Below are experts of layer 3 (counted from 0) of a mixture-of-experts language model. Rows are named router (the router's row for the expert), gate (a neuron's input weights, with its number), up (a neuron's input weights, with its number), down (a neuron's output weights, with its number) and show model dimensions 40-79. Each number is 128 + 32 x the weight over its row's rms, rounded and kept within 0 to 255. Numbers have three digits each.
After each expert's rows: "comes before" lists some tokens at least twice as common just after its tokens as in all text; "gets" lists some tokens that make up at least twice as much of what it gets as of all text. This comes from a sample of Wikipedia text that the model never trained on. Tokens count by the router's weight.

# expert 91
router:116120107140140122159111120109116090073156063139066045099133197110135138169149144131163213086129154172170073142104177172
gate0:095179122141129234054122153118129136183113092155119106079210101152146106106158129112121097118127157128112113085120138153
up0:133108109124139140107085131095174117078167170139134120141050148131088083173134156173116122125114143132089150124120086147
down0:149137142059128111185133093138153141096119109147160178113151138163133104148192123132150122131127074163104132146120102147
comes before: "°N", "°W", " mi", "°E", " The", " It"
gets: ".", " The", "The", " sq", " parts", "/sq"

# expert 101
router:115150070127137132055113053078098107128105091080015095155089112160115110140090105125080108074115158160057085149087126167
gate0:108111115129135095131134130168136214103075146090136168118146091109122067142126131089045119107123103132152111160153098100
up0:157051047093154101137116116137139141104098156134132065149148166094122127146121111094137128080175208101149092132101209136
down0:138149118169136099175057092093122129146137192116105189087164139146095163124199148085120167132146127095123135199150097159
comes before: " |\n", " |", "3", "1", "2", "4"
gets: " ", " end", "ij", " half", " course", "ried"

# expert 94
router:101144101150130166041188136108126122109119165128116083149111156155108128148138103075123139065179090144068111153065164127
gate0:144157141141150175131100071127056039159069096118144071117100089152133077170095112152085141139140136143079088082089141183
up0:136108100143092110083123143146149241120122100171127153155175146092157217098147153127156151130126128095170117156143144073
down0:120160146138150152089177121066130158185093125082082132097117139068135136068122088157143122124142187116102102140043140138
comes before: "0", "1", "2", "′", "3", "4"
gets: " ", ":", " +", "08", "47", "02"

# expert 64
router:121113155188088108133131137165116126159104129105103034148158200120147096127107146140109142134055154184076085105119148120
gate0:147205149144139135164156167135141101146125137118129127115131150145170094121184052161145077117146127158086141120104099129
up0:114142191136057155170045078080130173117156156128128099146094112133101100161117157131132194111112139116084134144066132091
down0:139163197094114119172103158107104118142170134114114102109125156153101107138100174167180119157106134084129140133059193092
comes before: ":", "-", "=", " •", " Website", " Species"
gets: "-", ":", "=", "\n", "\n\n", ";"

# expert 20
router:153105109074145198085168125086126066068112115112131125118159098170173117113128135121150152085123147142095163123156144192
gate0:115204120121141160175145164198149124138099180041133140122169146121152113083081086132078178104118170150141102167184176105
up0:112101109117120090061110142114106147146137063199102124183100150148120123140179161139128085187100105136135143116090118151
down0:082176097144099122140121130111076139186154142139154107064129118205110133123128184154107064196145061115149076151117123116
comes before: "-", " the", "*\n", "   ", ":", "=="
gets: "\n", " by", ")\n", ".\n", "\"\n", "==\n"

# expert 89
router:093164134158133064116142143110116130168115155126113154093077171170090134136150111186089072194125109163117129103069143136
gate0:165133117136097182078146121120165149149113164118095182200143057145082136090151159207156078071148122131162141092153130088
up0:075099158175116174119099079074145146151172148080068135140176075142063141086129135199099155121155131144126164120133107105
down0:119113058132132152160130154061119120142155124115094170108125085120150053144079124165141129178120126112128089145086160102
comes before: " |", " %", " Apps", " MPC", " /", "Gls"
gets: " |", ";", " Votes", " Apps", " Candidate", " /"

# expert 98
router:142127083108172231125123152087146167168159119106145111140112134132169134102110158168137132111144121129131122131142142113
gate0:143106152134134141140142141197148101126170129134135058152138095157098119133112101123163102050150090125125137163148087187
up0:137159148143148111151110077115133157155154124116105156122116141178106085093058140135136123105138167121078105107173118157
down0:130141158100201168155116160124161216112125113155128144118154217144158171118162160134115052078136147144117152120160097182
comes before: " the", " a", " his", " with", " her", " other"
gets: " with", " in", " against", " from", " while", " left"

# expert 57
router:117130132157141169101124082099118097147117179110091123062093162129157076121111109146082153087187135083071148116120153106
gate0:080156142137162139149095127135134119094065115147140117157127110125167165118131177149187160139153158166145162113166078113
up0:145079085149133156055136117102131128127118159124206129121126177151153103140111073102061126125159118123088167065062116175
down0:109113152156114184150116186152094133129130075159170121156154152108183061122154135088092184091106159151082102217092127135
comes before: "1", "3", "2", " |\n", "4", "5"
gets: " ", " a", " A", " new", " will", " terms"

# expert 70
router:168131107133175210114163115091164171128128098131110137150131140173111131095076140138117087110137147104135119152118168149
gate0:084064061093108140168115135160125143078126122073161139134160178141116117101136033079131054137104106144206102140162150096
up0:088063082130075121156100116120100115106131102173186164192140182163116117152118125074105109120188165120181103128146106113
down0:170133170144205102216116072111180087138141167102160102135130148103061154065118172120147116075108090133115103132197163098
comes before: " the", " ", " a", " his", " order", " their"
gets: " in", " on", " In", " about", " upon", " over"

# expert 5
router:170086124139147110092154180114134076140096121168103075130193094166157120070135130160065153117121134192124107107135143149
gate1:118094118105044162113132150179174164170148126144107116117088108134143120139092155076151135182117078163133163086110102105
up1:151113111108085083146099135148103093141114135157149117135180179180172159120140117139078127155140167148141149093158118138
down1:113160151131191099127130137089119143183152142156072145120152185077067149122134147156135213100087156146150103081126116154
comes before: "-", " Coordinates", " Born", "Personal", "=", " Died"
gets: "\n", "-", ")\n", "\n\n", ")\n\n", ":\n"

# expert 97
router:141102061097138237113082112155093183149116091126113140172094140082185132118138144132110130133130166119158176093127139157
gate1:093139097120152129169153121145225133145106087100153086081133093100152099117146166063156039097139054112081090110104149099
up1:116114083075106121084102044127055108095105171182132145190170177126114186091093087136115124135095160140165140139136105127
down1:095109175121091128110087161123090072154102159150173132091145157099129101080120114139159147142103104151108105157102138144
comes before: " the", " a", " his", " an", " her", " their"
gets: " from", " with", " including", " as", " to", " include"

# expert 21
router:157111134137159126088118122068106106090155139156164148128152116137120096117113117042145139094160102121110105109134169112
gate0:120110141102135150163147093178048148131145138169120150101142126118153130126085137142113161092175183106113072146128127122
up0:098127119164091163130113114165211095126120080099124120122140140136117100146085118103114155171089120147074113164154101110
down0:110138165136114175131115150128110082132114092163095119129096150141128149148085110126171162106215145109075087116170125101
comes before: ".", "0", " |", "1", "2", "3"
gets: "–", ".", ")", " −", "0", "1"